{"d_model": 128, "experts_per_token": 6, "d_expert": 32, "activation": "mish", "moe_layers": [2, 3, 4, 5, 6, 7, 8, 9, 10, 11, 12, 13], "router_score": "softmax", "routed_scale": 1.0, "balance_bias": false, "router_z_loss": 0.001, "router_bias": true, "vocab_size": 8192, "norm": "rmsnorm", "norm_eps": 1e-05, "beta1": 0.95, "seq_len": 512}
Below are experts of layer 2 (counted from 0) of a mixture-of-experts language model. Rows are named router (the router's row for the expert), up (a neuron's input weights, with its number) and show model dimensions 0-127. Each number is 50 + 12 x the weight over its row's rms, rounded and kept within 0 to 99.
After each expert's rows: a language model's description of what the expert responds to. This comes from a sample of Wikipedia text that the model never trained on.

# expert 50
router:58 76 51 27 43 48 68 27 41 37 51 38 61 58 55 54 40 39 51 37 69 47 37 80 54 37 50 51 39 63 36 47 56 47 59 47 57 44 71 51 45 49 39 44 35 36 56 42 53 74 26 48 32 42 64 44 42 63 42 46 57 52 59 52 37 17 40 47 48 47 51 52 57 42 42 53 72 60 63 65 54 58 44 42 68 43 36 46 59 49 38 27 46 53 39 39 54 56 46 43 54 62 49 11 57 38 66 43 50 53 45 63 22 65 48 58 64 50 35 58 55 57 60 66 61 52 44 27
up2:43 69 51 48 38 61 55 45 68 42 42 54 37 44 36 42 53 39 53 37 75 24 56 48 47 52 42 52 62 67 50 54 52 40 37 57 69 32 47 53 42 51 60 59 51 37 78 66 65 57 53 51 36 48 57 37 57 65 20 42 39 50 62 48 55 54 54 50 49 69 58 58 50 51 41 55 55 59 47 56 40 46 39 64 58 61 41 39 46 44 33 31 60 44 53 58 69 29 58 65 38 65 27 63 77 60 72 45 49 61 39 68 31 38 60 76 51 66 51 40 78 72 52 53 55 48 57 67
Countries and nationalities. Country names, nationality adjectives, and country codes in tables, bios, and sports results, such as Serbian, Romania, ITA, ESP, United.

# expert 51
router:69 69 49 54 39 56 71 31 48 42 52 35 56 58 49 65 27 42 46 46 65 55 33 97 71 30 40 70 48 71 46 39 45 40 53 39 60 46 63 48 47 53 59 29 49 47 60 36 53 72 56 36 31 46 57 51 41 64 48 40 57 56 48 44 60 32 55 52 49 38 60 53 51 34 44 50 58 57 64 52 64 34 70 36 53 62 48 44 73 46 52 44 41 65 59 48 52 45 53 65 52 62 37 32 45 61 48 37 61 54 32 55 23 58 47 58 47 68 42 57 54 52 66 74 56 54 39 42
up1:51 72 48 46 72 61 65 41 51 47 63 25 44 52 42 51 61 50 51 41 62 40 52 53 50 40 61 54 39 52 62 55 33 49 59 47 58 64 47 51 29 60 93 45 38 50 40 55 54 49 58 71 33 40 64 65 39 49 62 54 54 44 56 51 44 49 46 65 53 47 52 21 48 36 51 46 36 54 37 53 53 55 30 39 42 77 43 50 36 55 25 55 47 47 50 46 37 50 63 55 37 49 45 40 65 68 42 44 41 57 20 52 54 44 60 59 67 79 69 53 70 50 40 47 60 54 15 46
Opening quotes, brackets. Opening marks that begin a quotation or parenthetical, mostly " after "said" or "that", also (, [, $, and sometimes "the".

# expert 44
router:73 53 51 41 44 52 45 50 40 71 49 37 61 62 39 91 45 49 25 30 52 37 53 55 70 33 50 53 46 64 31 47 52 26 43 20 48 47 65 51 45 50 41 42 42 42 48 23 53 57 57 28 42 49 46 56 47 50 29 52 48 51 54 45 52 39 53 42 54 47 43 50 61 45 48 34 72 66 50 47 52 62 62 35 47 21 48 44 67 47 40 51 53 73 36 49 60 67 54 61 54 55 47 18 54 34 56 23 72 52 36 52 51 46 49 51 70 45 55 59 49 56 62 51 41 57 30 47
up1:37 74 38 33 49 62 56 50 39 68 59 36 49 47 73 55 73 58 42 56 55 43 47 36 51 39 43 48 61 21 46 21 53 51 61 56 66 49 53 53 39 32 45 61 51 45 62 51 46 61 72 43 61 86 56 76 58 50 46 50 31 65 63 45 51 36 72 71 43 64 54 43 45 43 40 67 70 58 61 58 46 55 60 57 33 43 42 43 69 40 56 48 49 45 61 51 17 59 51 45 52 67 45 60 58 56 48 58 59 47 56 69 64 36 49 38 67 63 49 43 50 55 50 42 45 55 65 71
List-item dashes. Hyphen bullets starting lines in infobox or key-value lists, such as Genre, Label, Running time, plus table pipes and prefixes like non-, multi-.

# expert 33
router:68 68 55 32 42 46 66 26 35 46 44 45 62 56 38 66 03 57 44 50 44 41 39 62 57 44 37 60 43 63 44 49 39 27 50 51 55 43 50 43 46 52 54 40 46 43 46 50 49 84 43 57 47 40 61 33 37 65 43 51 69 57 49 45 65 41 51 39 42 52 57 51 55 49 41 49 67 54 50 60 48 44 48 41 62 39 46 46 61 55 39 22 43 64 66 43 52 58 50 46 58 67 41 32 49 61 66 31 54 64 34 57 20 49 54 47 45 63 47 74 50 45 70 63 67 47 23 35
up3:55 49 61 43 64 51 37 48 41 60 43 58 53 31 32 57 16 46 35 69 40 55 45 32 41 36 59 23 37 55 60 57 44 40 28 31 41 33 51 48 36 75 63 61 56 55 40 47 58 34 61 59 47 47 45 42 46 64 51 55 60 45 51 47 64 48 42 47 40 54 60 50 69 46 41 38 50 25 49 54 52 56 29 41 44 43 50 30 43 59 31 35 27 37 58 43 57 32 49 42 66 49 36 53 31 52 59 46 41 57 26 50 40 40 50 41 50 67 67 28 44 35 24 49 71 39 34 60
Proper-name openers. Capitalized first words of place, institution and person names after "the" or "of", above all United in "the United States"; also New, National, North.

# expert 26
router:62 89 44 25 37 49 59 47 32 51 46 40 66 71 64 54 48 46 45 56 49 42 41 91 54 40 36 62 40 51 42 47 43 34 56 31 49 31 48 52 46 48 51 40 46 47 33 44 47 61 59 36 47 21 57 47 40 62 43 53 44 60 40 51 53 41 53 44 52 47 63 50 48 39 56 46 52 66 65 70 52 56 76 45 56 43 55 55 53 40 68 32 43 53 39 41 48 51 40 45 64 87 40 28 30 68 61 41 62 57 49 52 53 62 45 51 66 54 39 66 63 57 69 66 57 55 56 38
up3:45 57 51 34 44 40 40 54 48 50 57 52 69 46 72 52 62 73 29 45 46 50 64 61 64 33 60 53 45 59 46 53 47 55 33 37 20 61 50 44 49 37 41 43 72 58 67 51 62 46 51 16 66 49 63 40 54 35 48 47 51 60 31 74 47 53 62 61 44 50 57 49 39 62 59 46 51 56 57 69 50 33 77 58 39 61 63 58 49 26 47 52 49 50 47 43 67 61 38 52 51 41 56 53 52 47 57 63 70 68 60 63 47 66 46 62 70 44 18 71 60 74 67 54 45 40 57 39
Music records and nationality adjectives. Nouns and adjectives in music and sports writing, such as record, album, chart, series, and nationality or name words like American, British, New.

# expert 36
router:60 79 68 37 38 65 67 52 57 71 49 46 39 34 51 52 36 80 42 39 51 49 45 42 51 49 42 46 54 67 07 43 46 47 64 56 48 57 47 48 36 42 55 48 44 37 48 44 64 59 62 41 32 29 61 28 41 84 42 43 74 54 62 31 69 56 68 43 36 53 55 46 45 52 47 50 71 74 72 39 54 52 43 40 54 42 40 61 43 52 57 44 40 63 66 51 70 43 48 50 48 62 33 45 32 37 44 48 46 49 38 60 36 56 40 52 35 54 40 49 53 56 49 46 43 46 36 36
up2:64 59 60 34 70 50 49 50 74 51 66 30 60 40 68 28 39 56 52 39 42 45 54 67 59 65 42 58 48 63 37 44 44 55 48 49 32 50 49 40 35 53 66 63 57 29 31 62 59 53 62 60 47 52 49 33 55 22 42 59 56 39 46 60 54 47 25 53 53 42 39 38 42 37 58 45 43 51 35 44 30 54 74 35 49 25 37 52 41 73 32 51 37 39 61 43 56 55 53 45 50 81 61 53 62 39 44 60 47 58 55 49 59 45 41 49 24 55 63 41 46 23 67 68 36 48 39 48
Noun-ending pieces. Final pieces of names and agent nouns like der, man, son, ator, ist, plus possessive apostrophes, as in Crusader, economist, McDonald's.

# expert 10
router:71 78 57 51 54 65 37 46 41 66 42 43 22 52 41 56 44 49 51 47 55 45 40 67 67 38 15 60 40 68 39 36 46 50 49 42 31 48 66 53 40 50 53 35 38 37 54 11 52 59 58 50 28 56 57 44 35 49 52 48 48 63 43 33 57 42 42 47 48 20 28 54 51 50 41 35 61 61 54 48 55 48 70 33 58 39 52 44 63 54 44 39 55 42 56 48 49 48 62 71 63 72 54 50 53 31 45 47 49 53 42 69 38 50 52 54 47 59 58 49 73 48 63 58 53 50 21 29
up3:56 50 39 44 47 56 77 52 45 58 48 44 57 48 35 54 64 67 43 59 52 48 81 16 42 40 38 50 29 48 40 72 54 40 45 48 60 52 51 46 56 47 59 79 67 41 33 21 61 39 44 52 55 51 49 36 49 48 35 46 59 50 41 32 62 52 30 56 54 45 68 24 31 73 44 36 56 46 70 44 49 66 36 37 40 47 47 36 50 46 33 53 39 42 55 38 49 65 47 52 56 37 56 44 71 41 65 48 45 71 70 37 44 69 47 50 34 61 55 25 61 46 46 57 66 57 56 44
Colons in infoboxes. Colons after field names in infobox and taxonomy lists like Authority:, Subclass:, Clade:, plus semicolons and other separators in tables and listings.

# expert 28
router:65 48 53 66 44 72 44 39 58 52 48 49 68 66 51 68 45 50 28 50 59 40 32 52 62 34 41 50 47 69 45 44 44 23 52 43 48 39 71 64 53 50 41 45 47 43 43 37 60 55 57 50 45 31 49 46 44 63 21 46 56 48 70 32 46 29 51 27 42 49 54 50 50 34 38 55 67 49 59 49 61 58 68 36 56 32 82 62 65 48 47 51 34 68 47 38 50 47 41 73 56 50 38 14 44 41 72 32 77 56 38 55 48 47 42 59 44 51 63 45 45 65 49 67 51 52 51 54
up1:69 55 46 75 58 69 51 29 73 57 52 50 53 72 67 41 60 47 59 48 50 47 47 69 50 16 58 42 50 33 43 47 62 43 60 51 43 57 62 60 20 30 46 41 48 42 61 28 58 46 40 43 57 60 58 52 60 29 53 26 49 28 59 37 44 56 64 55 51 61 57 60 42 45 32 54 63 56 53 38 57 33 60 58 44 47 75 76 53 62 51 45 52 61 46 45 56 62 42 39 50 64 65 42 34 48 53 60 60 31 38 51 27 45 51 34 45 62 34 55 35 63 43 58 44 69 52 34
Hyphens and dashes. Hyphens inside compounds (co-wrote, back-and-forth, cross-appointments), en dashes in year ranges, and list-item hyphen bullets at line starts.

# expert 30
router:58 64 53 42 45 47 60 24 39 62 49 40 70 49 45 55 36 47 50 48 50 55 44 59 48 44 33 61 58 56 47 44 38 38 81 51 56 46 48 50 51 62 55 44 48 45 58 46 44 72 56 53 48 19 58 38 43 37 41 44 55 71 62 38 40 38 63 65 42 36 44 52 56 43 41 54 59 55 63 76 50 48 73 48 50 45 44 48 54 45 47 28 48 62 30 33 55 56 46 75 48 65 51 32 17 19 79 23 51 55 42 51 41 57 62 65 55 52 41 56 71 60 65 72 54 61 44 46
up5:58 50 54 32 52 49 50 37 50 91 50 41 52 68 26 39 36 41 58 55 45 63 52 41 46 60 55 34 56 45 23 37 50 47 64 40 73 54 46 56 48 45 49 54 47 37 55 48 58 52 45 58 57 41 51 32 42 30 40 50 68 56 41 63 48 52 66 87 53 43 62 36 56 51 53 43 70 66 60 61 32 45 50 51 40 19 56 46 44 64 73 29 62 46 21 60 48 55 52 23 38 58 68 41 49 26 52 52 53 60 52 42 55 53 49 66 56 61 49 62 40 38 58 59 47 60 47 35
Common topical nouns. Whole-word common nouns and name starts after articles, such as public, health, data, water, Web, Car, community.

# expert 62
router:62 83 53 38 47 60 61 46 47 83 56 37 45 59 67 66 39 55 45 38 82 60 34 76 55 28 51 49 40 54 46 52 48 48 56 46 50 45 45 47 43 72 51 45 47 43 60 33 47 58 47 31 41 43 50 48 34 47 48 49 71 56 64 41 58 17 53 52 57 30 58 47 82 29 41 45 65 51 54 55 57 33 50 41 60 44 55 47 57 45 58 48 57 63 32 50 39 51 61 53 47 38 47 39 40 45 42 44 59 50 33 51 19 57 63 75 37 70 32 55 61 41 54 57 46 57 61 52
up4:44 47 43 57 54 57 36 60 67 47 49 48 47 13 41 56 54 59 57 58 53 34 69 51 39 56 64 40 57 57 67 19 60 65 35 28 47 29 78 36 46 74 58 42 43 40 41 53 43 51 67 70 48 50 72 49 27 47 61 45 54 60 38 51 57 52 57 50 59 57 58 42 41 53 56 44 62 54 50 48 25 44 72 60 38 43 72 39 57 58 37 34 65 34 26 61 68 58 57 56 63 65 49 59 47 42 58 46 48 66 65 61 35 62 43 50 44 60 49 55 43 49 35 35 30 65 41 48
Pronouns and possessives. Personal and possessive pronouns and the, plus possessive s, in narrative prose, such as his, her, them, she, their.

# expert 21
router:51 52 90 40 52 66 43 52 47 54 32 53 53 37 54 44 47 60 39 48 45 40 48 65 57 60 43 49 50 56 31 42 35 52 53 50 47 59 55 42 48 38 42 33 33 38 39 33 52 55 34 51 40 56 71 48 35 75 36 67 55 60 51 42 76 50 58 52 37 35 60 49 41 56 40 58 60 54 68 44 49 66 47 41 76 45 61 49 45 53 59 44 48 53 73 50 84 68 60 51 59 63 20 46 38 31 52 48 48 20 49 61 38 45 57 64 43 51 43 44 85 57 51 53 60 51 56 32
up3:34 52 43 43 46 68 41 74 46 57 61 46 51 55 62 44 36 53 42 80 55 38 35 52 54 35 63 52 40 46 36 47 61 55 48 66 54 37 38 35 39 45 40 30 48 52 44 41 47 50 35 25 82 51 42 59 33 59 49 61 54 45 52 58 58 29 45 69 65 46 33 55 55 37 61 53 52 39 66 51 31 63 45 65 34 46 57 13 42 44 57 79 48 74 53 62 73 58 52 46 62 56 33 42 57 56 51 45 52 49 64 70 60 59 63 45 55 39 35 53 56 56 45 53 22 50 44 60
Name-ending syllables. Final syllables of names and foreign words, such as -ia, -ina, -ica, -ne, -ville, in Julia, June, Valentina, San Francisco.

# expert 58
router:63 91 57 41 43 51 56 29 26 37 48 44 52 46 66 58 38 47 42 45 55 44 23 53 62 48 39 54 45 51 48 48 46 42 62 52 57 52 55 48 52 62 61 44 36 35 58 38 59 75 41 48 44 51 51 41 39 51 49 49 68 53 55 60 43 24 49 55 52 31 68 48 54 43 22 52 51 52 60 76 55 51 46 41 63 41 51 50 59 49 38 17 42 47 39 44 49 56 49 53 61 74 42 13 59 50 55 33 39 48 51 57 42 61 56 63 37 60 50 66 62 53 58 79 64 51 26 32
up7:39 91 45 60 35 47 53 35 37 77 55 54 66 56 67 64 58 39 75 59 46 34 33 54 70 51 69 40 67 29 42 51 47 42 41 53 50 72 32 22 49 55 39 48 44 51 50 37 45 26 32 52 33 67 53 35 51 38 57 55 43 57 44 46 36 48 62 46 44 62 56 43 59 52 47 62 53 32 57 61 57 52 54 55 56 59 52 51 29 53 61 40 35 47 60 43 56 37 59 49 47 31 49 42 64 50 42 63 46 33 39 62 35 37 65 63 36 53 55 49 31 36 56 71 49 51 28 40
Place names and units. Countries, regions and similar proper nouns after in, of or the, such as Iceland, Nepal, Queensland, Ghana, plus unit abbreviations like km and m.